Weights of a small mixture-of-experts language model, trained from scratch on English Wikipedia: 5820 steps.
Below are experts of layer 8 (counted from 0) of a mixture-of-experts language model. Rows are named router (the router's row for the expert), gate (a neuron's input weights, with its number), up (a neuron's input weights, with its number), down (a neuron's output weights, with its number) and show model dimensions 160-191. Each number is 128 + 24 x the weight over its row's rms, rounded and kept within 0 to 255. Numbers have three digits each.
Before each expert's rows: a language model's description of what the expert responds to. This comes from a sample of Wikipedia text that the model never trained on.

# expert 4
It responds to: Foreign name fragments. Letter fragments inside non-English proper names, often Slavic, Dutch or Spanish, in sports tables and lists: Czakj-k-owski, Leibund-g-ut, K-ant-urk, ñ, ž, č.
router:105101117122158144105143110107116130155125094141121115155143151134119160059147149138121081171119
gate0:143139111116170119127144167128104145129111087144107115139130140146118146170113119136140114126147
up0:110137122094170106159110136135100123072097109102145095152158167145061151157093173132137154169115
down0:163160110135144103170107134151128117180102098100139167126163119124095101139118131140097094129116
gate1:124166163125130103117123085162094121139122136118092133108128177138123092172111131103124117146120
up1:140109112149165120084110150094171155122084108153112124140139118130117125089155112133126129110177
down1:178151127135169149143133131165075129094130117198125143142129131133095168128117112133138134142094
gate2:158134097125140125086095115165157146118107173118130081109110148119096105126116127125155163134122
up2:122171163119065165130141116084099123130124157119119102140179183108129123105122179175142140138115
down2:107165148133122103169152126114138095173104111125163145104169160128111145169124090099094135134160
gate3:114171081118112119127117087093141129076145115115123165104147104168111133116106087146107110103146
up3:144104183115143137121128112146102128139108147134138111127151152116129124153152121083129113154106
down3:104139108118118142121118118173120128135116101149125142172163127121132093091091107177116154141100
gate4:105114127132112113098130132137131107114101110088106120112143157071142110132161113115169108132066
up4:179142149150105165107134109159104136138138120140153116144133075105166121100165138166126166145102
down4:146144152148084190114138111124099131154160163119138107114111134137146131104146126135106142157098
gate5:113131108131082090102160155111101145103135140119156122093115142123133141100088154105173144177109
up5:078096122149109126098135156132124170087092098136139104099157100108124116147108128071168108155108
down5:120079125182118098113125125096136138117136221105117113151172121150133105116097151143155143150088
gate6:110154087118175139133129099091134130131116151165112076097173110133113115113065107112100154162138
up6:091096112142093147090115133180116103090144111104129117152123138125107117109117110130134135149165
down6:179169137121165150163120111159129185144099107104163129154101147089131150115120105117132148113134
gate7:160127099070122120141143098100121130108120124133134114150111115146129090135125143106089089111174
up7:149124089088133121099136094123115126126097131116136173109120112148127143169099102150094114080142
down7:104123090103118143169101136099119163126144172146127067151122094105150162109145167099135116097159
gate8:141096145121142124172137070115088158133096095098111154150133113098130134127163148120152149113174
up8:117110100145146108110158121143167082146115096145150122086080155149082141135090113121136132156131
down8:113131126134170154145163125084163204132114111114139141125135148133109141172103117165092110122161
gate9:109146141112128085174107111155113130126113135144089116159096110147111122142147120159129129135138
up9:171159106143138132126041125097111139101120122117178140118144157082105129109104135115139140095123
down9:154145137136133126138139162119108100110146138142094139078099148068120126152105094175138111143117
gate10:084125100122169135089146104170130091105138106114168140130122119115124121063127132120133136103120
up10:121140124127122102104129112135116129131126131158121140101121070126143157141141135155140161139156
down10:161115145118145142111108100101110137139132129095156135126118108144133167121179172135089103087138
gate11:168099102108097195130137087123175154123116142145132079142144130154140148108115145137114103121153
up11:109152087145166142128139134196149154145135125134145119130120149141094152186125125108170141129127
down11:105129146088181137097166142147108115144158132133118128104141107146178148137150225095077154125120
gate12:109160115146109097142130144141139098092132140115183128126118115139113123150146156099113122138130
up12:084123151109114116119134137132113149115125100171115109151135182153142117140155116129133150161163
down12:095087157113134104127123133147108124107106145156074144127116181122123079106158114119124158163140
gate13:121147133104109160099164066121112100127113148103156187147088101076132118130103116112130121156101
up13:136116147106093123132134132166141126156102126125162107138177127148134128130044149147120107095110
down13:085110123110101101120173115116111139139122177154132131132103120092155133116120134099127127122130
gate14:105097092099137112125129131113168156118134112111088138151147125136121134145117105118132124143122
up14:082130132127093106078109099126171119114114196093129146130122143150131161151152133128187121130091
down14:089132166141152059118101126116126129149095128152148117123137168161125149083102132095128131161137
gate15:113091147126171131125104081106178132106176148134098160129137155113132126125150120102156132111145
up15:153150097145120108160149170122152174107110138100136139167131121133152147142090148168125157135115
down15:126134114143139059133107137163175107171137150154089124118126116100174162103141127128128129159147
gate16:104109130077135133104135116121096133130150089167094124129135142108152143094146129116132099103124
up16:104134134123154082115099102116107137103147121140097085100143117105125143111137144107095142092122
down16:076121116150130121083095132105116191151124160113113122137140154111181135118160110134110134103154
gate17:116128149095100132100147105101100122135128174090096115151139136096144140117159144126141083142148
up17:103121116120142157134143151155117106131167150106118112144140161102134128125144098115140165066141
down17:075165133126152118156120129129099145097137128108118127163109120119082095130094144112169150127094
gate18:129114109139091065146162135137105111155137112128168168167127110164118117119156145128126149149162
up18:112106164120121184122121118108129165148162127138125092128072217107112087150144127114116111154150
down18:158116137127128143064101147119160072174138147122121133120068126114149113103133110168141122125121
gate19:153106124123142126106125070122136128075142109130136116169133137143124176146078142100116110099080
up19:174108123129142111096197085116119173156137120133122089143153097127108134148136109105136122123122
down19:101100128112128102117155105173148146117117126103092099154086149090108124120100126165133117099173
gate20:134172169125096151093121092135109102132139113100173145082130119101165136118126111117131099147094
up20:098138141134107121107179136104106122104113129152152169093143141142109125107123142097129145134086
down20:132105133140120077125124153133122146119073152079123087107143132143089089171140179120153149116156
gate21:120155158138129132101119145079151144140132131102099142097140139104143121096161135092124121148117
up21:091150167103106125107119153085104139151111088146141154059147131094128109105137099128099106156121
down21:157115123163068133132115114154125110138128135136110126131094164157136114101161109119128117167131
gate22:129124120121124137168103124093126157136134123111166140148153173135194143107135108112154171070142
up22:132139121157111109116107117127093147125087120155118159159123125116132141125118132130153142117165
down22:129122128140090105063121145134070134146120165137126138124139082117143110128134144138102161109102
gate23:140098172147055170144111138131169144140133085126144148142157164146108098162095155116113094151121
up23:102107157087139133110108096115135135104138157162121123127166142062116128133130158132067147143144
down23:142131123135152115156122075171139135110112148130115127098143142119156176116124146131184104096137
gate24:160127110166137095108125140124106158130175122133114143137111142094163147072097083136151114139155
up24:160119106107160133100115125113120118155122075090081100073116172132153093141136074133103118135096
down24:137149168150135153103067108162189135151128153149133137102118157124214087160121152130118096134127
gate25:107154125157164129155103106116126115141145106141090118148132132099095156139146134143178127123104
up25:184119121046135080112119121117117120110117164121177119107137150101114151163129136161112156121105
down25:124115106106101110137109130173104119114141069126100135104126131119138151110155193193187124150100
gate26:103109169136164108086141086132123136117112138123125158078165118137132093122166124135162131127138
up26:122154153120136121139182140131134151153116135095118119121152117101152135105183154131158153141119
down26:126149155129126150135130119144138151111130178117147140129126106100138050132096178116099138119127
gate27:108116123093056135124144116142184132148102111156160087181117136184122096165126141111152139111123
up27:113113105160161182118119181101124173099136108131095107141181133126132147155127149127127104068144
down27:081138105102073121101129162131161104125113107143120110124152121139161124196149115126115112110072
gate28:175119133144122156117138115165142088116127165154138143114125119158113169103147136142117155116117
up28:156146171117094171116105181138071112157145150143130167120105147088099181105143113171157135109106
down28:104127138107154157119114104131129114113100179116145129135096123073148123149163155095098110102148
gate29:134152117131148134134126077096140129127131133136105156146162073122121156114125114123132113132090
up29:101132115114082093123104164093115101112133098110119131089120122145150098141122150081134148117105
down29:139166111108129078129132149130120113110126124142133090098143126087135102154162132108131144106103
gate30:083097133092089141132109107101162142147156114165112148145114146095074153137174174206141091184137
up30:135117109120115127119140124147151157170096122140142102126129162192151154123124140156160124146097
down30:131098083137127122131143125152091118156116127081175141115204144159124111092094142093164111128114
gate31:127156113103124115099135098114162123101111131108110146162198113138145117095102106159155125092108
up31:147143127153136141122100112126102129126114123144138079110103156121112134122115156112110147135149
down31:159118111124143133141155162109189109135155166123124086142096134146112154160178129134094130097160
gate32:109146170109147153144102144159133135111112080086181128056132130126147124144144132117072079111132
up32:170160139158113139136116141156092124144146133160146116141091110148116098164119088113158110156151
down32:090138153140125101146116107092110182182105129121139132124146128156153121069162143139135133137147
gate33:165107131121143147136133110174136119122159127125105116155132088110128126121109114114122133176131
up33:137130147135133156119124119130139123133110126140119120130117144074091127127157144156094120110171
down33:118134144116070151163102098140099130148123146156113126128192146119138123127144128161076140147113
gate34:155137105108141111132137178110150160111147087097115128077160147142163117085153139075140156130152
up34:130149054135119115109082153162123100130153185170112156162147153114109128112165112131108129174121
down34:126101106130132170106095149150104153151124142118109086131111154110163159144140123103113153131156
gate35:137152109128096162082128134146132109144080155137120110078178101142100157116161129143164127159139
up35:116151159108129121185112111114122160131132064091142187143129089120153144109120130145149114137123
down35:089154191096116139143152114129114124136072121135154132127123152117081128078156120142165122115184
gate36:136111118154142121142132143102200112100134141136109130153108143143117171136114121106129147139115
up36:156126138128089132142117119107085112120123145139132122124147142127099110122069134173131146145124
down36:094066153143120106158093117127129129148149138123145107078094128126119152104120113105097121123129
gate37:144127110138130140110143122143141133116135118109145119088131128120134146103078120096088133107091
up37:121137127131135120087122102103114122141158135144108136110087147150104143133167102116115114160129
down37:098095154139113126132140140132136190130116120156136115129166137108186089124111118163109145095117
gate38:107138107142122155117130066142148122154162087126153096131083145097139116144114110105110097123193
up38:145117077149104148096118132150143134093171112105145107113143124133121121127141111130049117077159
down38:122137107148140114147165147149117164144140158158152109121101143126086083116126122141091136092129
gate39:168147108148125154165129120121160147116116122104109131139135126135142184132116105117099123102091
up39:145132124093155142157105117134173138139193114103147132150145082128169128144157125123146106150130
down39:140113121143137108150111150105153127135142127134123126126092158129133147146105098110107169102101

# expert 10
It responds to: Line breaks in infoboxes. Line breaks ending infobox or list entries, and section headers like See also, Personal information, and Scientific classification, plus years in tables.
router:169165116121090151145103137138128117125158145133113115113083105161121166089165129117112131147124
gate0:175151144128131095114201117149137137113120164201131127100127139123108112121114121111131138121108
up0:099146143177110143150157083095132140115102148135169115086147116130139132130148131141126102096127
down0:156131151134138156144146172126124137133139094125152089111139114107151159107091147157126176151100
gate1:136159145097166153122120118110166142106148132116122144130107095146130153057121126132140118128124
up1:115119101137101166135148163110133094110072150120131128110111131110182135069125120160097166136120
down1:127136140124146141135114138147118174105100143126115116148152167102104144128103115100142149155165
gate2:184120131161145139084139141152091125152083150198079135167132150109121105116159123139089157144174
up2:105101132145134137092162106093154114126140100148163099102145125142125130186133074099148104148111
down2:131136142094145115127150130123139150116161128095107096130093121132127127132129112127125145111111
gate3:183105105121144158149138106121120111077147120117163137123125123102128095109119103120131086137151
up3:117178144151142124140132106119125134145158099134112092154159150158150109134123122125107163152112
down3:110143155134147126148143127102144162149134134116101081103147151102105166115136122140125115106105
gate4:119119147088125099132084133130125094125097123111115130105138162112153107080137119122104109135132
up4:113101130122130123114136101134116159142148085108045093108118137136141129104118112124159109153116
down4:162159131136087131114132113098118145139149120101126124123127164153113127125145119156133093148113
gate5:135117089146168116133120107144102122112118125132119138135153144136172131139130080087108119148122
up5:152100133150147180153104096141138134117126137112129097104135132162135059142145132096104137124130
down5:130123176109148104116109131108164126141154135097094148080123118106153138138139116150121120120113
gate6:124168153115126138147101143151124126150135114118170160104142131128113108177144088111084146164100
up6:144119103131105123179139108110101106129095164125087104143144091082133119103132115108156131136122
down6:117114137124139123163119064151160135141145170129135175156147110137131138113111117146088110163158
gate7:156165117128142152119121113106095095131079105170103169167123122124121121140168129142087121114137
up7:143105122103079105129108173145128114123103116153159117143104133144148086138132105119107093062134
down7:128127104111096139113133128110087145118101115163122097099120088167116096105088145111084129137125
gate8:171110125140134097132131102104156096125111124114125128104135156127152137111153099139102158088131
up8:145155107126144189125145116147129145133123171120142151137107128133126156136137124080143128123150
down8:087104109094161115127157154107098150152069107128141138114099125174144115125146161126137149135168
gate9:121128081090087090147135114118136157118097187154151118142113138149127144094137110100168113114147
up9:122141124108080123113134116087111128093182164114161153141063091086153113092120129135187132105117
down9:129148101145096118120144079123133127110110138133138145106116165115157116150117102184092124141150
gate10:131120100144173077105121172107116147159114133111185113154103109155173150111123087119146138168109
up10:073120138130076169114123125138187116115089097126147094114097156113104112113109132112119135103125
down10:116118115146148132115131113128139163161078151093133071122121182124129133086163115144067058157160
gate11:135156128112140158103107150114136103085121122172149121157123119127117141144126110149134123097135
up11:105108094089127101161136105175109140108145120090152161131110134122093121112157139086133146080128
down11:123128110101109099095124139152155123126148104104168147076115104135125187139131129175109167101133
gate12:115111117122152170179151139124096100128121155113139103094156149144177117091146152128123129130160
up12:114144131109135124109159112151125170152118120089159123118139127093088089145123140151154101180121
down12:134136115144128149124116152154107137135147133144158143122139137111116093113112089118104153136179
gate13:128170094126167145171099122120126086099112118157153111129124173152115174131149135071119105132149
up13:074145099119157132081170159176121112171100147126113142139091167130137147134145121113116142133125
down13:132145125164160169133129147120105136112153125155153141148145146128132090118129132127124110135110
gate14:131139142115127115124113101110124146133118130130154146119123139112140109086152102117135109123168
up14:078150153090169142137133117165132104106111092113139123126108145102161144118122111135129151142155
down14:161117144134119131103125152124117135171119161137148121132154125120110130133100127148150142127116
gate15:123129138126134147114127107090125123157147111093145075103097093119120125138168108128076096131154
up15:093103142105126135192110133144139132143147190111128117082129112107135114142133131105099100142131
down15:149152116122113125132138080140124107136142112118090128151123087081146125100139122133137132130137
gate16:202150159172135144102108132113136131140144200133140133125104134131136141154117145115151085091122
up16:142165116147076149127165108099136142155128134107119166094109147143133078110139126093124131098101
down16:131150148180107145139145129144156103100098130098142185114090161189123149150130106180152111127134
gate17:161130104108116109107124160159119107069123138103123158100102128096139141106109107098164119090157
up17:152121113140093169122096146136144124117120176140123133119101121113139107150178099133099110141118
down17:086128153121116139116116112178071161104098100144101096136146148145136106155121092132165112150138
gate18:110108101157158093122121142119151114124138123172123114146139155109143147120131118096132139137125
up18:134142120154137132124113137120145156096155132133103151126083155136155129120106170114117100151141
down18:091155170144113136152167101125118116132115122110132104161138124148086123186160162150137124122109
gate19:087112154155137099098130128101117138144111150131085080102123177160113156158127126112116129132117
up19:112110084130116139111146146152079126130146121118095135079122152131146124167099159147131102112146
down19:141100133153161120125108122097141130127139114140182150154151081108118182145129144093139163137151
gate20:133164119144136104099084095147122144155122163123134137155138135103125146066143101147187137181129
up20:115135110169160133140098113151172119136126104159104146145109134137161082077145114120167099133125
down20:109125121146134109094126111136138123181133099092111124138113115128111138114099143114114091177128
gate21:162132131125106128110120124157141161098154130162146110133110111143149137124120101159115130072118
up21:138124129105113149127133133069144125147167190123114161147099154133133114125144117169167120148139
down21:157121114151142158137152130158151129083124121101129143110108139114121147180095110096106116120151
gate22:154133194109123137113133161115126084131097121126128117159178167064108121130129128132144172086110
up22:128149125134154126080128154114122114142131134125166111154176136102090104115126124108185198117118
down22:104150152112187131105091059153113072130138140143130109126173075073134151157143143117176123118133
gate23:148154131121130073100113146141169115151138082120146133150127115162121142102140126131148134139102
up23:133107134106146112131145127203070146162138118153116104159124104129176091139058120103148165110113
down23:130104121158124095147128120112111139124133138116123139142103140084134092175127136099123096130138
gate24:115145154127139135132131124121171114095092136164112149155116131088143131152146143154129152123176
up24:132134131154106155135109158092158112126139089154098101157139114130168178116119137099159160127166
down24:147159095135100128132112134108120143156140135107142158128100153129144149180148159173130131124126
gate25:144115118140114108179148135145088119158155115122115139149141146103120118166117127124142142127116
up25:105095118100115135117091151140139152084120061140152151142111133158090108146120121117105148123132
down25:166121157127110165081076127145136122120147125111137088135066128125174102130123127162105121126126
gate26:158144152117097144151078144099140076105151135145151155121131115172171103125127155127123138121108
up26:169161128120118127142135123109137144115114143121139072113101085113126132123147089129156130088123
down26:125107148100131146099144159127139151141131147158180149142115195160121158110123112149115151144131
gate27:100136144168066132148115140111133125093149111103137083118137126091102153123118151085106117113145
up27:110118113095113079116110130131117113081095123108121124094176125120098171141177139141170130100137
down27:166089103154130144098165134132118092111094096084121137147155139095103121129142089123158148111089
gate28:113158101144108133170139135131126119088161134130101133156103124111137136141153138091162137122144
up28:156138163117095134157072180154123176117139124142101135142142132161124169122140160127059146118153
down28:112172149119092114147075122142182112115130149090130111140107103130072142089149124124106122116129
gate29:110142142141180114124129159106131124139170143104138124057109172139141152141086095137118159144116
up29:117146096167106109155150117124160098167121130144130157108130104123118081130109138174139114154112
down29:100120135134076156111138158173133089128156066084123133108111124124122099155154119160104120113057
gate30:125110170137139118139162113160127135111128074125111133141139145095125129124138122145133085126074
up30:147105169163107135097139105112135119155088121153134123115166148119096159098134106095125135110137
down30:152116121172117154107084124121159112124098129136112088193166116079134127106103119107148126120171
gate31:130107162134122094129117125107163140124123158109114091092117200135123157124136097139145149158084
up31:138138124131175125126179161159127104121141119132109135156103109126099134174101137085146157106114
down31:145117079118140137147122181139126149134135137098169122146104134114099111118090132119131162143129
gate32:142118109098162093134120136141102111126116183133143107134147112103131109144102157115120111091147
up32:106132106136087108155135129103165137132188075132132099156151122164152141109151110160131168152113
down32:112126132144087094115167122122134115137124092107157101113136123136140112119134092124117097116117
gate33:162159025145157101111136131142115143120150143129140120116077109169107111103105124139105184121128
up33:132170161144122122142106100138109145131175163166142130159127145184133158132117137125149172066142
down33:139174132137093115113140119144104122139179113124116124159123147168113140140190149126154140120116
gate34:146151097138069121109093164074116122141140122154113115152142133156118161119150090102150116120156
up34:137143103125099138119119141159118141093140133134132106062126185118114124081149103122134129104113
down34:072112142104131154131095074142126137107110119069141152126127155115149125096085129122140136147123
gate35:176145081129146154137117122123159134113109129146125121103136138127150102118137139158127116141122
up35:111141122131127177119097110130129091152150140145095114106171105154139140155076118170109132124138
down35:069135096155143183098166111173136054131127101109161139156117132158143106114130111147126075121144
gate36:097134116073136136144129146127117122140118095102142127148159141127133182115146086125095120169131
up36:130099133128110146174144113120175119158115104142098165109110167099158139103128131133114133160142
down36:119144119157110101134106086116114124125138097077127141142140142137097084149116100108127135121111
gate37:140091134140160127176145158089151109125129129143143134127098142136153131132136141119181128151135
up37:139133084131155117122137131098140142129142178125118165143146167129111144142153138141120096123142
down37:130144114110102121092155114119132103128150098184131167108130119142179126121156169118128134149135
gate38:124120118146135128146066092138121117120118157133120104133091128143150161122151145140114121144129
up38:145158136144137108123116160122149096183113122120105192170159184090118147126140133122096118122162
down38:125163129130103119100076164077119141133104146153110159137115157156162114143126122156147151119142
gate39:113133096170135103131124133141093105141133125125111161092081093125149156116085120097091153125163
up39:101110153091108131170154096097141116097122130090141176159111142145129084137123113131148139131115
down39:123124176142145134098123155072108135150085108119132120157146154156127129152109119128097164156117

# expert 12
It responds to: First-name starts. Given names or their first pieces starting a person's name after by, a pipe, party names or line starts: Ar-un, Dar-ren, Jean, John.
router:133136164087189106127181145130140150094103115135153102097097130149126115122153166112118132149102
gate0:170141097117116138130095165107095132135120165131146122156155172142138124125106141149130104117093
up0:161084128072120160085126174106107145169107152135128163146138125091182127159154108127144124112148
down0:142157102124137144140136097123109094126118167101158094116136095110121065152128177104146088092115
gate1:155141118123121109179126141105150128123106113126131125153166136123134113076078140087161117075140
up1:120131188155132127129151111118156154128101153110142149087102112107093126153189120118099116149121
down1:119106107115116111121166074153140146125117155127119117093134110077141142130097166189129135097117
gate2:111126146132129139094174114157114188122122110095134136148128150080123116114139152145129107193130
up2:114127088101137120139112096131106163109068092131112124156150087144113098154088151102178119182093
down2:128122112148117101156162136143159185131127142131181183109142126165154136076129143161156099170146
gate3:181125109153159156153137165149085124117161142099160104101112142140148152127128146136130139133123
up3:112117138151134075177129108125111157133137123131116110121128135188114133110135147110173136087105
down3:165162099169128163118119099138137113170147129139106117128155152151095122125093106091141129115134
gate4:099105141144129148174153096157161093129138138104167101120099129122141115111116138054106167143131
up4:121128124111124143135120150144160136092152102110155093072148111099188100159129137093123113144134
down4:146136154080136152123123156161103127123124104119144134140157126106158120133128095130109093140169
gate5:166115159120128159156123159133146129143110122152116133129120148109212112156120130107134094113156
up5:123104145115127165144147150161191094106148097136122107119131147154127135157122099105161158111138
down5:118123140127102139161121103118134143133155138119075155125172154168126107130144117123144144147144
gate6:142136143112127113106131081109152139113098109169128130088135091161139115183096123135150180147149
up6:170106161128129159119156128138108184091133140139171144127108137114097134127152122173095131096105
down6:146115134113136157140161141125120131147140131135141140144078134126100110151122135157087103102119
gate7:106148126116108136126124149112147128133114160117116144088135098160117144119114159110122114128134
up7:145114155127099116110145131138161111117128135109169106121180127169099129128141138147136141109151
down7:110081132083192142106151132171151123150063140129144136138125124112089145091121171107108077112122
gate8:148122155111129093131132125139123166062138103158155142150147161144107084123148142124120121139116
up8:109102146115113124159130113143104120128126135135115171149146116118117172145140144143094106169124
down8:123113145116129098127094145094129156108119128125141153123115077135134139099131107109146217126107
gate9:117116102133168135102127118098149128117157099092133171117103147091111115133134115150142120107108
up9:123133110098178128116153138165149163147060139117134110132101146162155122164143044133125114150113
down9:124147167157114141124120155131101151162068145151150149161172141131144178086141135104146119109138
gate10:142129175107145139143145091137136158165122109160143122140156129121117094134129113135126153122147
up10:122090146130118091127174134096116157147120100131130120146159096161144074142145123106152123142120
down10:157122118106133127126132152150124189114137089163142119147109080127129106115129150155145113136146
gate11:112075147162085107144126120107123095135104136124147128135139138116108107152103117130109126136154
up11:142093159160129115154127136152127094125155113135166126128092155095110134089156121131139129129155
down11:075158145127166127104110105147129161149128169119132128120087138113134164127111124121110100109142
gate12:162141114087121159128146116096147117162114120186142111138116152118131101152122137171133150110130
up12:139140144140115170088124097109162154143136181117140139128158124139131139130132114134155137118118
down12:124135142136151111108111128102169106157170159184092119125157111121120138137123122123147126114107
gate13:116092174102133169123117117137139147133135155145098137167137130148142124071143131132141142139134
up13:133106102067130079113113154126145183136160142174135115151104169139113123112128122108170107102166
down13:116133125110146130103126171102131137148161127147149157114112144125140156093144133118122104144129
gate14:117124125144128139170174127147145122117168127109128138121113103116188151145111127130105143169079
up14:164157122137150081107107145141103094122128107120088113161131147143101114117148087139114140093126
down14:133124076075132129083104168145096115132154158105147118171083150141131150145091154089149126110110
gate15:113112141172156107137133107114148107184118110076153070128059162132140130155110147162123136081110
up15:142154136091083139145144135132102157122140103108109161139215075116115123083162138146138138161139
down15:140166126106175169125129101139149107123143166162124147127146127140161089140083156104141128134138
gate16:109135125129153109175144095181129125086075111097138173163131133101103126085125136129128142122151
up16:158142144111132152133124132159115146118149191104127090153114099109149155122111139128146094127109
down16:105134130134145136139132088122060116140146109144155132162142122075112153094160142106109124154112
gate17:166133118136131143111133137116121143148144140155125172103131145119163119130125083165134121152125
up17:104107156159127110112130158102122113100088144099131082132142134165119118146128106146160103090111
down17:125075134128135118134135131138088146118133110105091137117180116141107126074090140134152141151136
gate18:094099091147140140122153108144123126100129151146122074176122140157097109095134164160143143128144
up18:116127129121100193096138141070116130141117127093123150122143091146145151157122116068109135135133
down18:104101129126122099154126143086095130133129135157156122107132100123144147124170133128140143101162
gate19:169152098135130148087104110119140137106185119148148167088139105122150101112100127133095118125114
up19:085151089111109138159114120128075137134139126171121106093149124107124111119146154143112122148091
down19:137144106114143109150054145133102147142120107125100140154130123131102115132128146134135135148132
gate20:146113111066090120090137090123125133109126118116154179086130119141147111114144118111085110136122
up20:128120169112122156181144178135143093142147147141144167137139166113145080094140149154119162127140
down20:130126153153140143125085125101112143080117112146143112185125156102163107130132140138162138143108
gate21:146150109088140102128133097114105136149118127135136141120126089154161113103121126123121126128112
up21:104134136170146159143127134148155142137135134100131093135146142099109121157134124110160140120102
down21:115144171147107139146157070103125159142141133141121119115113117143122128187160117102121133105122
gate22:136084129118122139116106138143149110108127151168108120098136126117162110119161104103164139125142
up22:112176127132135109138106082159110132102124106105137127128118147184089133108124146124128115125120
down22:133159126133120107140111154150127145096163097127162114136119131125089152126114088089112118123122
gate23:116137151105101137115148114151116143117138135140126178143118166171173136147144133094139114101097
up23:142170136119112131092127123147112145136181163154148170115124173134149160146138150110118126122170
down23:134124091146096120128143117111157134172120121099099126140159123128160091139114136114111147105162
gate24:159162097149140118121097130137167131115105144114158142081136152088127114162164141121096129184126
up24:077084120124135116194114121102121103132083106128135143122126117110116120069113128159149101122121
down24:111132097161067106122112124122118122145110128118113100122163156138121127117150133109099125116100
gate25:129151110137126190118097101125150143130126103116105127164100133130082173137120143090133133161154
up25:112098101122116130123176097082120133111147139128143169105136131142156149169122142175146163128161
down25:102150086124084116128114123129131136123147128134147127151123157136135152123150130163093132123102
gate26:114136138112126143152121099108133080134150135160086166147139156122154138129130108118101170124098
up26:152097125091095126125112154122116132121154094133115142103144167073125127159052111149077118123137
down26:146101151112104119111129150116104121146123102111126161107152119148169116123112108169100102132122
gate27:139148131099141142187144114103113107097106158086113116126119129104143113115153090121132128131134
up27:144088146123113154121140098149149110147132124134117151141139108184148149139128166143116148120116
down27:106150100124104115138117143130125172157153093100130136144141121113129140115171090137059142094119
gate28:163127136132136107079134115105129150124135130128127112115103143135084122135146121158129078148119
up28:190125134148155139116121143079155123141153131087151110120106150149123112144165105138145106121137
down28:138163149144137111175135131129153169148142151153111136109146120146134116102086109155064154155151
gate29:148121130080135115115111140114116112084138109176139121117103158132115104133151127135086156103128
up29:084124146121120128123175117135128141131103171106106123144173133102088161088101131094146150123139
down29:086074113127134150142121142105112116131102124064105088110131089125143135116158125144152103144149
gate30:127130137143143104134090155110117157174138157164140179106137124138101097125144132139124146156134
up30:141116138143134144146088111164131088134119140111111148130136173137131127081075117092171124134142
down30:129112126096109159130133118138130143107123125080102070093100118134133147177156122132127107120096
gate31:105199154109152150145135102126131133134116118132105157095154135126115087117136150100118144138117
up31:109087141113153151151113080080101108144126101132151141135137145080134155128111108135095127105136
down31:139095124126101111149128133130119098155153133137102160130133188135178149103103099118156141157124
gate32:142124167125123133137109168144079128110145155085124146109132142141141120134100140108154147103107
up32:108136152149105153104158137101120121141083104124108088169122093143114135122130128151162118099123
down32:101088125075134146050137112102177153125123091143159099095165165108129148148187132122093143146121
gate33:135121154128144114127137151157091138133171144155127095092118107152118132118166122111100113148149
up33:114124138090105110087126131103127201145128059164169163142152100126130104148119129116145164148139
down33:158160141102124177173171117173120152129125139133116126113132086109123148133112089115108117174157
gate34:136107156082091132120157136142123082108125110087129133121134124138145122129147133126145150102112
up34:149112176133120080111105102115139097096172102136155123129127132105127143089123123136149132158171
down34:105206161111097126162140112117145085143162101145103114111110137118117133155126134139113111149136
gate35:127111116136176112174158126144134109102154132053091119158144086141126144145122107120159103133130
up35:114148122158178143145113113107137108111141104113099170143115132146110156124099115132138127127131
down35:138123140166099107116098151121149075131106136118118125143123130112133134150136082079103133100116
gate36:103131085160163105131118143121134131085109155121106076084145156126174095141124126103091114146145
up36:112104122186141175131145077144166122174118135134161125128128126135152170171135136099171123115160
down36:124128148091131142125125080148146149136140133094134101100142161113151153121143139102123143150171
gate37:112142135136185138168116130140118104099111119098141075109124149179110161128158154135100141127136
up37:140134167144167168128090126146125108145105115133118105115155134197090137148171138164080157085142
down37:164162102133103160100133085086063143165118076104115098127121082155128111111137121107120103164115
gate38:113115134133149129075119118101134137103135144145138113116123096156105135122143159170087120165126
up38:135122131148134131153139113116155108127141140108141120085112125159140113114150128124136153105131
down38:151123103146144099107108140086127156111169166126125064105125127122138147157131105137122098109157
gate39:146114105144169123134124140142171122120114130165128123090148143125109129140107169111183097156124
up39:117121106141148100162137120124154127129088112152130093100137114121124123120132161130151083118130
down39:079125125127137151139137134108133115139123118163140108134119117133095130133159120112098110110145